Weights of a small mixture-of-experts language model, trained from scratch on English Wikipedia.
Size: 20 layers, width 192, vocabulary 16384, 52.8M parameters.
Experts: 64 experts in each of 18 layers, a sigmoid router.
Below are experts of layer 11 (counted from 0) of a mixture-of-experts language model. Rows are named router (the router's row for the expert), up (a neuron's input weights, with its number), down (a neuron's output weights, with its number) and show model dimensions 96-191. Each number is 128 + 32 x the weight over its row's rms, rounded and kept within 0 to 255. Numbers have three digits each.
After each expert's rows: a language model's description of what the expert responds to. This comes from a sample of Wikipedia text that the model never trained on.

# expert 28
router:157151126107138075104102128101084156047112057153127077164157092158106118150126168079159109122134127124128187076150156114072111094112106126101131123196149126171180153124105149131115176169149140118140105133122221095071132065087077120173143134143061103112132126102131153156080112164121160074
up3:052216123089141127135212135118136077092132169159120114108161125105127132146069155147207151149172112177126158175104109124128160121133119134163132169145195101078099135102103124139123170132118126133164107087056130116100109127072075116192115098163153167109140145089137178158088090186127135168
down3:120150138196116097126137085086120085116114178102123118182102094041109103131139126158116192149079150110138173080120138101079142100062114102098141076137080127155137145127111136145105103195158114069082140139065121099094153118082103162081170123147121133084124151093107186111088175121145121134
up4:150110156092131093174104099142111123128081079142107144069133089128133194131072136045154128103151145135138091058107140158116153144109082082078125120149073145157133173125144192097093112137116123096096084141134145116165145150188112116173130093177144164105095111124161072146185138108112109081
down4:134107097140116084118070098145133166125101073152131101137116114163173118032065103142108165131107133130140071146130164133084137141202099136133107109107177117142134158112174066107131188162142163167119139139125118185083092158138185155086176217093178182199121154097176102133208130113101123197
up5:101134152135110098142113139142086120119154166120115164132151152134165119108146078043170113038147094116076126087145113115095109098130133158144173163202131155166041112146117150131161102137131141144134107101138105106155117098173139172138165135130160107109147125072166074191117146110182150095
down5:111112148109132124123176128111113172154138099125099108148122063107122128169106147069093100102150157108116141140203106133109121149123174099157158133097121069162104124115163108146174141102107128136080136126119133119054156136110080115133110180144150105162156069184138040108099097113134182134
What it handles: In, of, since, during and born in descriptive openings and biography leads, such as diocese in Nigeria, Irish-born, since the.

# expert 47
router:127084127077171132125182158146094136080121119174146082156151087206137067134158138151190091064182137100120111108103168141094179116185133104129115162114119105171127136171091164114105122111154130178140151123128134111128143153084132140125183227180127138123107126138079174098098139128159132135
up10:103126153122148152134129154113077152034127132215045139110150110170141106167141146168128143104092150128115145143101095128101145126157051103131098114138152123176102185075159096154098133117097086151070161114144158137137130167084157148106169205120164155136139153157178100152130114124127133167
down10:073142155105093096143158167133117068145123183177091080133147098177178111121165141148103132098076136095126163091136109132158087125162083125122049093138119096162124137102116121109110090157131128100160128105113105146197102172086116147143099114125158100129148179121119113181122134099073094090
up11:124091144128149121088094113100112118091118095131112126133174081111103144126123175158127149142160046115125122116158129103125148203174058129113147166111166150145148132138078094124047137047137116159153143135124083143153186105088154129186074197151097169136127134162070093142150164087107161082
down11:149109158111151108142117119109170110141159134101050165129141088108117203151086196105118149172122067134159080131116076099096123152220137125195127081162073130138158120101122077126090148111115116072136099155126098122140086124135168125147091135135168163151130096168125148125165154063170160116
up12:116150130154143084126175146111139146100134142080082137118087110055126177091079107100124160110116097110067095163157163175178134160160162180185134123133180070134123137136133156191142127137140172135109179096177158155177168163121140161196167117155148113097080087118039121117135101121163145108
down12:105099130180139104110137127128136185129079137097148114102104111119144171140158101110151153195160135166110146181070104094103097114119134159139124106126107110111111163115143137158135171112165074145102150121057167098117170093171163073116079038163109128092106088185144160081145080138129099116
What it handles: The and capitalized words inside names of institutions, countries and events, such as United States, National Register, World War, Grand.

# expert 42
router:185135124225144116122147072120109097105140084123131118135115076144133121109162106122129117149121112106154141055140186108116151139148144130137072149147095133171162164088121166090146139159118132161111123113099166082088122152129085129157122233201138137174114151145095151149057069116212115076
up3:121130108142121152169118113135174129141056057117118165167124130102126127159107116164137085145161169139121109185106059134110130115138149058105169151123104195100219144142116136093162145145099149234143131123133154170095097125131127078118106154169170140117100143172113136115181124090081125147
down3:122155116132119134120125166117160153114124139108164147084128130109070138163087064123049093153172121212110126135120114121127155057122151099145128116106113091155124137158130085105079061106084073135117193136236102147128070080088143139091178117089172095168104134102109189178100112186117157149
up4:133117143167183110104131163178066120099105116199154124135130099154143087136112186143144149156138120154140130110085168114137184104081195128159136153106099089098179182092105080139102148095151155191176105128109157115110148173095056128128092181165145156111102130139104122097094132185089113104
down4:098151133127145145169124157143159143202103191122140084122082110175148055097109131121149145109083128177085144146172176089160110143155160158153130134097111107149131114101143148148159149135093099109141116136096104140181174116179164112153174111160142137168096115111115084108088122105150078107
up5:177070164177166136121145083153127109067123081147074170081137095164197190101090076146140152099104105105104178114128168125135180095125084156131095149159159137116124205117154188130147163128173132139102047089113138081105156088122172093164134124126156113087140100159150102161139119116138148141
down5:189164196146120095126117113162100139128080120104178093109081093207103127118070100078120114092165120126118164167136101078146130126081080129141145097123104138162096145094106091137084136133128155121186174073078131112161189144102164116084096022116110109143159098131125127102144132101125158132
What it handles: First word or word piece inside quoted song titles and proper names, plus pronouns like I, you, we, as in "Forgetful Heart".

# expert 59
router:124145140126142089123185137139082123132128111109156115146078130128158134120162147143140076098110136157130160120112136105090132111162108148107076158166097104130132111137042179182161123119113148183118111151091132103110110103092150091128136204194118214124142167135148170082111123129136143114
up11:085136124106143080155124148137010149155123115173118106088139123131108170141098150119176121121109133187152171125130167090120087124120121178140140170113069130105138161146075105107161204081142085098164153118095198142157157096165142142166165219121127132109132082189120073157159156146077118095
down11:128123088092156122149175113105114136113088147076101180146110141115139099068101099101145111126159202172134207148154133157103119106103113162122151115132132127179181212033102108136103059147108158109085170131101121126109141133149122121116119185090168125162143107101156089149113075131191129126
up12:165190113112171200140138118149138160173113093169117137124084143089099192117159098173202111134078181115135159164120056211176105168177111128118133120154116116102133155103116163118128150104137128103166092099119117138144135136137083141158138104133085115177058171213089154108131124125083079169
down12:109143160149107093131077084168190117159148115131101115129105185125134149120079036147092105158168071190170096136115175154151123120110129104149180119094114159096127109122110185079099130162154164083098082123151112146105159086163188105140100119126140117126121115168139111164108089190186100161
up13:080124130069208103133155115144107149152127109117106121125121083158077112136043150132105155156099152128117130111075146077135120113135142157168157170131123180161031121094126129152147152114129148131131096146110174117149161111136174084204170148080117164122110121165141081111123128193106129116
down13:121145148135166150129121124102144138131065102073158110109075142108127129116158144135163087132151094095123085144160105113172149155123141112059172209157165130158144089016127088187117167095148127145112152133114170156127150194146101134103133068124163151089117078137128151201137086113070141132
What it handles: Hyphens, dashes, list bullets, pipes and track-number periods in lists and tables, such as 5-7 February, 2-Day, hip-hop.

# expert 20
router:161131151178141134130110138140074090051128107155113123142089091092108128184110129058196105116151150190173121141131185141086116142129141135155151171120051137093128125149066126125164177135131125122120128124078173043100144080146093100127146169134132230181114143090139116081097124131142122112
up7:123117129148143123141076140093084082084102106109145126188092141085143080101164145076089130185120098125116117150127102080104074107135119090097157126119174177085142129159087092076121105066155107171081124110114201094091120132089122118089141127089134137098152139122161164152101073150102155113
down7:105124105138121082152096174175159077131130161149107130131142123112095167153118120135095141159099087120122113191099070112106100118174094131070188080139183166090224154135168124096107144186138061145154099095157062154079119083165084062142112173142154111129119132094143138128169133163137121081
up8:127167171144098144128126091067103121132097112128125145142121196086125136054122085138150092151137184192118159124111132168091061180148151116171151139104080118149145120154103110174116119156105125144116094086128153132109157167117118110219134091098203096131141143087140115121178174138102147059
down8:128114107148125167146099141093156077178132126169155093096186118163137136178145126141119143186099124054159183153162114118169158125203151086116177142130112133126101155130127122129126089169116146151096114081106127165136161160139149169156043129082210124141117073097123152155095160138115118130
up9:172173149117161140059155180133150147136110141193128155118115117022078163157133115178155179106161153136122134134104133134112180096119130121132153128155167156093111126226125194146157120105112165154128142111119095079148140144130192132131153150168128103097148104113180115124151103135140170121
down9:141142122122158166109154092124094184114133127143135159126119136165130094202137074149113138109136124093076128178197116102145097148152125167075081164130150059109197121174138111129130091125138136174096191154171126169092156165146095134133113087108128102106079137176109084161107166187134045121
What it handles: Numerals in stats tables, scores, times and measurements, usually after a pipe or colon: 51, 45(33), 400 m, 4.3.

# expert 0
router:162113108108154094109160066129094128096113123161127085138103131142114124072142141133178125090108106166156165121035110123113122081156156128145147140170122119109133166161074158082143172134146160140155038131062179128150150124183124159186130169196121120209119092150145097120095118141167136122
up3:149127162094158171092082089145178136107169060191177094133128141111189096148076122145139096122111069133140153165148205088147116154134179178137117166092111144158107103144148147172075135125128151135140084119103158101094168102170122133097116110127079100160177134123161081173075147187145096125
down3:113103125149102154181075179117101102152061128103112080073130127045078108167114167143164120166085109155138154133197125145121070109111191135090075134141166130118139102139083123141159112148157155124102132108135130141076124101112166213120131056180156184143158137100137160084144173136140091136
up4:138189138186124150147129133053141131019139165164096068112167134153149111090097163100117175134126137120161126079084159093114144115127115115162101098129143058132094125116111136134143112082094125127075085119159089083137095151170120145159151175142123144148109189094070091112142162182100118133
down4:151129082124169139147133171108121120077175152111156089131112103108106166098165152135145125090043173106164124147103130100125170114123149200191167147117123146171129105119133186119167129116163151134106145150209139138102101142130104176148129171136192106150112143154117171077086039142157085201
up5:080197130119106121081106066151148092112144103212136118171131137197149178087112135136122137101139093170131135095021128108075163166132154169142125181188112098083134157151131149124161124119150107102142099148102134106097105146202149120128132097117099138108147155105125105112173111131197109140
down5:199143104123135159227112148200138189197126138086110096096134123151101148152108139097142142149115162136140114164152107157114138113170099144119171105170112108105109100105120098122069149130187150115154097119130146125164063049135154147204071163152100094108144141121110160172116150109094192149
What it handles: Prepositions and articles right after verbs of status or award, like listed as, won a, received, appointed, for the first.

# expert 6
router:161120184105165115146107170142102187071120157174123087160119132126148100146141109073166137109168103110134201134073165145041114121100136094149096154121165115126184140141093125134171213132152144123110113075086140087086166157161125081204098174097108163112045125170095139142156112143137137095
up0:113085092117161132122150141133133143068103124177097086203126157123173120085117099126084165145178079170109130070072117114070141089123147149095133186070127160160082103143132127104090120103134144118104091207096117128128166164125121095147146164131114130158166110134099215149103122135113028137
down0:127116056053101106099139112089204099084144144159153116145104099160180130108145080114142116107104116134121131107090134128149155108122120152167124140131090164159156150207128176102166113152141098147142172175203069092111131153178145131126170166133134178182193191175135147204148146111149168130
up1:127131080065115141150111160126103123151117191098115181125060131096116116162103119144087151046108159088106117139038099157153120110150115042121092200170151192154131100142152142174112090097164154132112108108141130187156154069122122105069109113148131110173150117142158108121107139122072122119
down1:150161159163094162116116206142110068171151156083149170131085089122108134180101089124128112128167189115131140117120132117152112103195185118116129186128162132188131101081111193172154139105096117125141099135139183166101105187167146105061133102147178096136163180165125117113152182162098138100
up2:183123189115101074116160171111128129114098143112168184216105141099140118143146155116173153116081132116125151103159165096079191165148099128135130073146132087111083163103107101192094089130175125096118140116116090154059109156159106123105146131149100101121115140135121119075090160164135140160
down2:125128119138139110127146126162141180100132130125140091116192129128086107187119138103120127120106114129162131121120174107078095157102041100056152112097157092126101142129128135190134134160122068149160153174077126051147122133135064113084073177106120107172127100145134191138091162145182062151
What it handles: Commas, closing brackets and other punctuation closing a clause or phrase, often before and, which or but, such as America, and 1998.

# expert 39
router:106085182114135158122108112156060177098133079127152105142056113134155129158131130120114091086128110194104166137104164091082101110173110150139106135186119115095088148148073163142087190133143162187140112123136199106074079140125155097151140161158122184103094143161153131090080153148121113097
up11:179078098136135102157111147138108181148086149143128073122111104082152154137139174173147136143105116198104145156183089124211167094185123162107157109143161105134103083112155136171153178067110097148183131137156094122127155138052097158095157161091066079030105114143149101113152128109134158067
down11:114134129116111148126126160104095180153171127102089140176160098164147172212121198174174124143097145130135102096149098133152131091132122135093076101147131128180082116091135124151156177086114085175160144186137169147176054168148098158133149104147096113163118136098151066134127092141144158147
up12:112080092118153167109155146144136137106093091133140113084181120158171171146138185141069067117152150095151131056122103107110146117165148105177098141180121170128091104064118107115168112110179187171187151154132158114151178162072058127136119153184103159134122129099187114095118132117143132156
down12:119185169071090105135162091073094172151104108119121148124112130172115150085133165172153119120124110143090072109125144098124087160155152144096142090118136140065111096101116135174130145157148157111135096124170108090157094092093130111126121173165116114064126138203123089088173130173090139172
up13:087136139122166104101127152150022173091089094152108088156097088134184110152146154042165108117097078130132114156148123127129120134145220137120090164136136135126168127115108131117174177115144150160145181159096164128065176083129079162161183138158118144116165161127134118206112137124129162111
down13:160131082120097109126152115135183103136094104119096147127089132128116163107130169126131113140131092140176100135132136114138141071216119161132133107161134164147164146154135085154109112121118147132094156164152088150093105128144146081127142119137159168116119138063099109120151171136162129191
What it handles: Field names at the start of infobox or list lines after a dash, e.g. Dates, Written by, Born, Coordinates, Genus, plus row-start pipes and dashes.

# expert 32
router:082114188126163096145128120095089161097046140128114125141123099163147147093111121143125108147142148168110140154117136114089132129104167149121098143116063094162088157162015124141195156099146116172149169113074206041102149105105110127143089153164136127159151129131114150093169169148137079118
up3:138084111161077099154102071106132136126156079201148153103157088190094105163131144157186156141156193173138122177067093139095161168100097088118116110087140120130166147148156161084107163089130156129175129120139087186194123154111102091131054141138150101138122143116130158095109098101123170115
down3:121067123150141139117125151186109119102124119145134065132168130162167187135130157140157202135129142113133168110175130138180132184131119146082109184098146185115153109149069083112133186046169139126182141140100101120138169198204125084125069121095133124114143104192108128147105111142120139123
up4:129133107127195173136119160096107127106158182105113077151095158122090152108121129181083136124120134126186173135131164108124125112144193120151115182161132135144079073176112165120077128101106147116134151157075113120113161168104094115093122108110166085178190102131189197105104140197117151111
down4:127214142126086102117123203141105109138160080154179044127091144163125155128118138155137165075206113087081132067147125105101136108153139102122125121156139152133163107120114145126165143103128133153117108119170113200129155129176102101131152072128137081064184142155168173168105108086148159094
up5:113149131158170179152128142132097168152152119130164093143135123113073124198085146197090109142103064093057130153135143177144114100123141131170127117152077080142141123158089210093088187113149163140104164133131151130094134170078142077059133071065130167134143154059100141132131139170131145097
down5:140110155139134100110190153104125120115066090150084104148098128162118165080095119118150129112095155150111113110048141146126093062135099138137128158118100158173104049156084121158146117059088123157137153164101119137134082100123105160140087161122096169161146166122193149111095110139152124212
What it handles: Pipe separators right after text cells in Markdown tables, plus |---| header rules, == headings and infobox colons.

# expert 60
router:119113121089166110146156163199093140123106113110127131161092098123152095139150132115147059131091097139169103136114122154114116122138101116141143118170083131125178082208117151159146113106109209147125110130095168096127184150150141136115192158166097133145116151150095179072148123143190090076
up3:130128156114120153165128101160122141163093127122127154097168152139217126212101066109122137139111149138167133140173143137099122141089119114131129075101185168120133130183144142153088125128115159097108066152107219142103105194158102111139100074067179175178105125117144169088103172109172128134
down3:165068102109112185099127095158161085171167113191129123139127085183170117126085105136096095140116146145075143153129130102113127055097146127153136091138088053150231104157108103138149138115094151192149118142168172111146165087145079123128151166115187167105183112123108164168186137095119104129
up4:082084126113147096124151113152107111154183129132101164119181099145090089142161067129189123077178134107121133155210189148103119090170128115099132123177078099144188085102144094117175132161115131145098146116153164115121053168114126159139149087121106155109181121135124175191078151126131072070
down4:143168138131125160120118113155023111135087141193133072151185150143077076097102133149050127122144182102170088094176122133115158101057088061111104153125108130142135170145153122114143135091074134099114085152164131136125114144101077160116123134141099102095126127135163085107079154144078095114
up5:109127172143146155093094091096129112123192090080144141135128152084139096169185075171168079141108170098114155113084110140142117092189129091091110149187098167145151125138188089134126126090075133105109161157098154113070103116128154080141172119168139152128153070093143209087120149191140152079
down5:099138158136173134085066167124117110091087194099099179140119100153131149146144162175098130095143141134149130100106076164133168124144099171082173128164144069134127110141176157142088144184123038212113131115122144095115123106124088147091090118114088084101129091057116194080080086160106116139
What it handles: Team, league and party words such as Republican, Labour, NBA, football, League, Cup, mostly in sports and election text.

# expert 4
router:132109119191136140159138154158101152092091133176162151200083070136205100180171102106164134104132112116131143119103109076108161089121176104143077115157092146134167187135122165172135153120139169131168135081118182088113111134107091067145111177217116157099103104174086175111097103143168154117
up0:134080111187117173120168126091162120158153141167121107178114105137128137117111138141102147141147155103153181125096124106126135083152126138165172135160119092106126113058128176147134134155062147137177101125087142105177124170068059062191109119140097096181128100175119065130072141152094142065
down0:090201145152128150134097142059129131151163133143083075101150100147156073197152145176133130152099102114113160151163177159161149087175098070098087105116195122106099128140103109131039187100098062131114185193148136126074179107127139162089131093110077144076099072084146119125152107174137078152
up1:131144155171135097149096102103091150105132124110138097157118103093181166134113172129132147155115102046159085123112136124118121106086124124156114096121089082092092116099121147172121169120216133122128114081146127182154168165086177078138093138116119190071093120175134143149050126205096172176
down1:130108110083157100097103101109143113158164148144145137090154108095116123091155129108166159122058121103113102123093159158087099141197133101148121084162140107124159076109154104104163088106117147108093149190169204160116170132066137137139180191135104088193112089114191106089100090130183097124
up2:147191168128146163206052140177063168135093162111084102160144084120136142097158122101177196145064129112098178112074115082163182127138123143090144084133103142126092107161122122145108102120106099109096125085108103118129111148061140101132134124113096122149159151162133112169105088122110139104
down2:116205103124084168130082099163141143127122184091094184104156081091139150177152094116184149133053138174102119118175137147180138127179090169069110191132111095109104139155129160148130088181142127080143125112165123113207076099044155128156146090157086128108133127168108081134147121135124138116
What it handles: First word or first piece of a capitalized word opening a sentence or line, such as Let, Nor, It, According, See.

# expert 45
router:147098135083176151104104120164095137115084083136136127175115134183125104138197123063152088127201154115199100129109152089107166119118151129124122120199128132144095137206080171125105126147153181166119102119070136104102211146111135135147158160158090183139147124181090131139048090149139097118
up3:169173128134153123162154120170116085153140118064112135223126136176060092159147117098159171141143148109148095108118230084138127134148119141120102119184177133136121095130106176193174138118169124154099117139097137089082171196133124151043151122140102105113126130123129114156172130131147106143
down3:101128184138104166122138155142191213116164112116150150119128174097110114200066062146142170087131155135163121150099122136084109121117125135121152101087155092109162133144082155161163107100160140107120159121114158162112154150192188148155103060127151132097121090106145097121150133061091176114
up4:143117066125147122118141176156124124096162184159090145146138105110113137135163154150102069072110102103118101132097087137129158077041166142159104176135109167170048176112146144151143100124141086151146074157071140133154158057150119067149151153114093159115178151148137109115115062130153118152
down4:124141126101125112084150118106175152130087155060106085147093154143103160091169132132134085170069096183118100119163086129126125066119068171122146047096110153165085178137105146095140139127101079119122143147130118106151079164152129117142133130164211157136124095087120140147079119053130163149
up5:056162122195148136081096172091118136094190162130102124159093111120143118106145090132170111106115171081191121110145121158130084079130093174068117094088179146112097144202119149168151112146124195152141157164140125136154140105159128148127135122124107174132175075139147119150111155171134154097
down5:118110155135116113127113109129191138089110123120115125124157088130143147149124173071156105108138118178174181143140147119161137149152132097129144177131094115141095044135178113175126081181127107141087117119099132160114104075081153184119197113134074190142080122174098144058140134134167141118
What it handles: The word the and similar determiners (this, his, its, new, original) after prepositions like of, in, on, in running prose.

# expert 43
router:160090133161176108158125160176085127111103154125128091100108178182149146141179119066133153165112125182160210088102135085151093051105162101127100134187107155126121143137110147076122097105157154077203115100100138106098138153147116153150090166183142188161111141148121120133096114141160113124
up3:118180145129152057088103089120131119098141104126150154136121140172117094150174120105127106146159108137143139157082156159199120000095109058115142156089108136174171171139150116137093164162135110119109122168135176145146123074090106124104159064094155178110131135123088069134158096129119163109
down3:087167126137164089111155114149141144120141094087106090076087087146123139106102071120137161171104115208098216143121128131142107142086080157186163139082091163098108178131103098143165114107066105103114126106134104077088122090077136123162137190150133149073065149095088114123114176163116184095
up4:150186097077140151092158082123144082118137117148120081106156129121146113113119173113144103188101103151131176126131156126142119090151123104143139105165097108105124086113153201137086060099128143117160124121133110102118162153166139132116056048134125173097091062100052142119130103157161123106
down4:166097122157058130080089113152144091183139165131126049124167156184114161077166104109166155165079115135100148114105093100125083103079110133218091114149123125069084129090102116110143139162122073090169143150147054109181128156167120121165080096152100171167155152165157047129125160109106117132
up5:127094131108132175143150107113134093099103128119195144174110106146094134135131160087146175132096142132178166138122113154131128095103126136102135165201119080131146113097167156143089118081155114056181122097174038134104083119147133092097109171139160161152080156144173196121101099199121088109
down5:112075111122091118141097083166131157148096082183087136177114158148146181135128118101119165139119103128110156150109128106145124112106128119120107124098182152110066074112108138075136175127144146118221180114113120174180135137112106125121116075177192126118104091130225130163138105146134087201
What it handles: Function prepositions and verbs inside clauses, especially after to or and, such as of, with, to, make, using, help.

# expert 31
router:115124113174188078124166182149098138098063132147157117164142148125146103146168149087132095088126117190090093078113187112137114065103122135151127149114073112104144160123098152090098204175169133137160172135088210128121125122108160108136098146150130173126105125102108097118140115136202084118
up10:100151143161109076094102150109091170177107139192062178137159169153164155168131104024117120145145165160125135093112092160159150126110147081152090157121159175157124149168118098123089170145144112157167144052078135135151139082124120124179198145139167195120086131083085181136136150157096136128
down10:129170120131119155128191094119116078141136117141166102086102122144132116131086069106137116125145092117143145109144115097134118126109119137138097047159178099152103128143086179124216031079117137085057079117119128148142121122101097106111170157149054125122153115204138058141162095173167146121
up11:146122173138143112091123098126124146153097159127158110132162168103119123145080098130089099156103131148076157184096177160110135151147177123110156125096103176078156192179155182143169120115098118100163095110144148163179167151140185157093129141158104154151168129087112078104124077148111089104
down11:122107181161135167136136145058178208068148142164105075103129129167135123129071134134168151143101163126140130111103147064097087084113171161165134128106154129125128103137121134186108156141136134137066160129140101139078136136149112147142175130197102182157154170161072137181123141049136075158
up12:124095170041128129135165093136089175182142192156124175060176111089120137192101123159141072159102129133141172181120150083061184089103183130164119149124085113122113104135139145096102116146155087098182110101099092122110127094168138172173107093151089150111162073054107155121110152152154117157
down12:184121130127119129136140180109122107082142111141146058074115169118105146119157200087080161130117067130085115115081142163121095082069121166113077119136158159137163171080121133124101127151138150122086187157141163116109131147110218107103123143133174127109114165153099053176114102135136076172
What it handles: Sentence-ending periods, newlines, and clause-linking words in prose, such as where, which, that, However, The.

# expert 17
router:120125152176147126096079140152058160141108070126119149140113091133103126150137129163145132091168076161170167095147195099156106119114115105071140127162172126127106141135110187097133181135168118141162135134082227103079133111119102150155114171133089150164098113077140200073090166160142096127
up3:107176110140118159161092089127114140115111152167137090115178078166139162158180100083123169162153061158142155177113157117159098079108101205162116130150140114123123114180056135126127093145124110157155123107070188130099113117193114202149088073147086140149143116109138157023133125096171138158
down3:136151084130072148132114118134098041116156087084155121127184077104083118131096150247113098048162132099065142158162089140146149113142103152136149093153144150112158114135116109135123122155107157227092186120111092149155120109164162107125160097102100077153120153056177092123154094142187151159
up4:104139123127121136131149124125148073110134114131115147187182137132176125098133136087118187136132135075165173111151156147142065085083175124171118123154116126140116150078084122154155054131130126156176103227089125089078111100194129166099107167150140137114121138092155120090113143121145153137
down4:153095107098099110087125106071053131132169094125085135111151081159177115131100106181103114168106119117141097111165134098148144143182143130108077141082162166142158098103105194050083121103124147086151173125160106156170111130153064109135154125086088139052156116168108135116090191165085183145
up5:144145170100145150143149158152103172124120110192146134115118116140124094136141141105157149128104164140155132112115115074152113084130132182121137079128191093113153095129161096079090114123152070130137102105176122147086134153124102127132102104145117103164095116093154109145111201150090125091
down5:102089123153149176157135145149111143165118140131130085101142178168141090150128191104128134159196155155109115114130141106198164143094183102150149100116110114191144068137138124094093156117131164159187146108070122145183163103086146132127164093066182119083176077197154099140148105135116169104
What it handles: Main verbs and function words right after a sentence subject, especially was and is after It or He, such as was, became, were.

# expert 12
router:135148145199117093111165179116107176150087085114105109165087103147129170125108137076128127094140147173143126140162160091123149087117151119101109136125100077139162135113034136136105171180179161154120081122115175072109114123140095196111107146147143152143096078144116175123071165105131086134
up0:137128115111170131062174086135091102151168153138099120151118127094156206104135146129143144047161104120148098105140149122184118073126150142124093154145075133172118126101197168181147126113141110130099162162140097152196149149122076183170119104154159144111131139212129195108113110075078068104
down0:111106087159061166173131096128168072144158139162134069188126148104149113145131131146059133087118217184146153139088108107107105148096145135095151089151115116155120173165084131182162124122158160092099109100167121172126162079117127131149080107063168160142197109174088111133123137144070226117
up1:113148088056164105151134123092161145093130104134102148152139132159120193152138127100134149084124162121099193192177193101157129085119093092142146139146101147155110112126113144131101120118176171139051158103153109099101168175081101140152089165152133063095145106143149082086146138149111176105
down1:134130156109108095105144141160142122134150101100059140161120127145096123142109180130115167168156124152126081148104192145116187133129112179125133068122098122176193100083089171098153155111152158157129172146103128155165125121113033134100184146114078146068127121137128109129153120107132069156
up2:045119148128100139206140132112133122091186142150139157150142150113113062137125092138143147168146123189129158071136131114074147136144106127104122160099141140139149107138090104105166122079106099130047106110160112119148097080172167082147119112105094121125097119135110141112145192141104117102
down2:156102119143207133076133141148152119149125099118164123169164166113147168180117138114179130161137115024130111102094146151140167126132125100092136174170121119196116160130157117075132132091134132128127182112121147116089142129101101117111129170160124075199146120120108106186137101170171161130
What it handles: Conjunctions joining list items or clauses, mostly and, also or, but, while, until, ampersands and slashes.

# expert 46
router:088082147135182117104170124123114153126116111144150111169119078173114146156192153072112118090122125166155155124114166127078170062128152064111088140125117087181124168112075175165092101120119165131182119136078150139091131107162085106160099154157141130177112146121101175111088145123144171138
up3:183145156074153119097086109068143108142123172125124149120113094169122154095112114107103130082114110102083149148112147114187094183189153047130143114181088089133130064149173148172194198151107099113109101119161141128109062101187095162121143119092116115204151112160150142090170095080145135100
down3:092117170149175089148168087144157144147053112139130141143182141103135118110163147111148194155163160152159162119070116126073112143152169134115130095100087085164148131103136125099132065127164117178095179100210182173137146173146089134146010096139188127131141159093117161158150122068095134099
up4:142121163179147144154129093139168124132102148149172097122173121143177176152127157141150101132102104174157079138142120065105132112066178081093109146114088118148155150174129166104132126089089193098139131170152136096154148179102161141160181110244122139068132087131096157128109105132089131132
down4:128089102189111086147128124144122153142171143093134126173148138135143104139132200115131134136128116149144130079056124094114131165085165105101092143182122105130146112067133134165153064091171075148128101133134163155108137092172092151118093148140144137088145135113169100168138136174077123114
up5:108123094131126105140106184105187159080133091134085175139167062161109124183119165102149183152123127137124150157039102128097093132110121155119092156102066142128110157141126100122125138070176074096129092153072134089211153087090137052151128168114082181132128125156108147097105148128093141153
down5:102121117098129141148092145103166115069169161127139077142072146164113084099121133123175098171134143105180158092138123117132096078122136110118110154123094149154133118129105066125110159094123129140114171103167069117127093089170161115177074112121144201125124158107098104123083142121127110117
What it handles: Prepositions linking a verb or noun to its object, especially by in passives, plus of, to, against, from, at.

# expert 49
router:146126107157159145119122129149065092052157095147127111135086145161148185137146150142193136089131164178185150148107125107109112133155141102121103157119098103132197161073048131112120176110162115157136100123138199084072179083125046140126131147144083165112126175141150118106079138122108165121
up7:114125138092102103137162084164160150102128096073143095125155137109144129134059137060079114117108146169118165134172027109140125185078152106186093113110115151119079126113140148149148066106143117146158164132116161028168139110072137140109119173186049139146090107113127157156205156170133091083
down7:167135085198109153130092143151117097119055123120157147149186118070083093147105131102106107144112131106057134146104151161082176064133143114100183103065063144100132150119148088075145126156067147128182162150122179119101095103123132129130135102138162125144158147082086159162204119127155104145
up8:114163083136078125131080174110121134139175103164101120135132074111122101146159165140117143126128159138133133137163099078178092158118196155124141120173107114136183105147105146095172089133172205112103149174120185173153159098103076146128115130143135093086112098214081105191162161129150078147
down8:122159109094165120093142101175138140173134149087060135157118098148109167157073094135080124158161056101145172152134119172176138185147145132150150155062121150113095142114067123112141132141126119183165114115123165118100205164142137087095140120136121098133104086152148127163172079109146089135
up9:126101152132200070073134118196124147111113101166094090129120134127151123116137143064097127160121088154100161136140137127102134115096120134071167107129130204133109109149086165101111117070118059054094102078138125067153100090144142133122155094095098151132103130129139093123173087092106072078
down9:141118114105079140141108144053202081093102134118068116147085110078110122077119125151127138079086182105116123134162115200117098120155125108105118137165095136123097139151108130103070099074128178161144098091130120111112121172066180111123195073104179112138166153160129139155167145107062176148
What it handles: Numeric tokens in tables, dates, times, coordinates and statistics, such as 1 in 1.826, 16 in 1664, 29.35.

# expert 33
router:135070151206224096088158154119089133105129171167121107121131135112132124136141112082203106144136104183103075097096182100108113099146149106185142169146068109093205135106102143118178127148181122105112153125128180084082123125115167146170104156151141137200116121146084175093080096158121134145
up10:143097130144176104084193165168080177170115126177099160048167115105151134138106129160149076112147171148115099172123137146167187090124147134146100188153138124137133082130164103084160147108126150144099139106108112127094112069157170115160138111120133085165117094148078137175204124133126145195
down10:174123143073159064193129121112202087096145154127141116164125122120132131123142152150079115114118100165130065107152128146126139110143092149165127075142097127104099118085140141121103112190108145102168167170134200157104102166137211088099106102148122107100132097103146076074124108148130079147
up11:136070095162157136154086177150101129169144158133151131180136142163171139114131089124160158125193126189127119117164100104115188119132180167011172096152137112119179125085125162199156119095115130147129130156118197173131112150148107093121151151152160138148078128100179097141093143125115116168
down11:103161080085064213167109094110182109177147161090061113101113137105112104062117132101097158144109086127146129106141134108151155090098168168141114089129176120203113165151126123126142178126103122179149112108104154145135062088174115156117158150169124108071149064176102136144161111144121054100
up12:103148139128184122169139125133120116122128138146159144079149152145140141073127107102170125129113159132122152048131160094150173115110156146112049154155083092148091112096082138111146109091065092128157094079167139115126089174219182133085100086121097176164127148126115171167153087106132142153
down12:133174109092122119140172189143138158098103111130158126177141145179142097171094201122091096111154160130066083156114182101171162145165119143059190131131189140069137119126164155120206146060138144091185147165115131063153070167151162146143167123135058128146093121108107109108132100155155102113
What it handles: Periods ending sentences, including ")." and ".", plus decimal points, domain dots, but and ellipses, usually followed by a new sentence or line.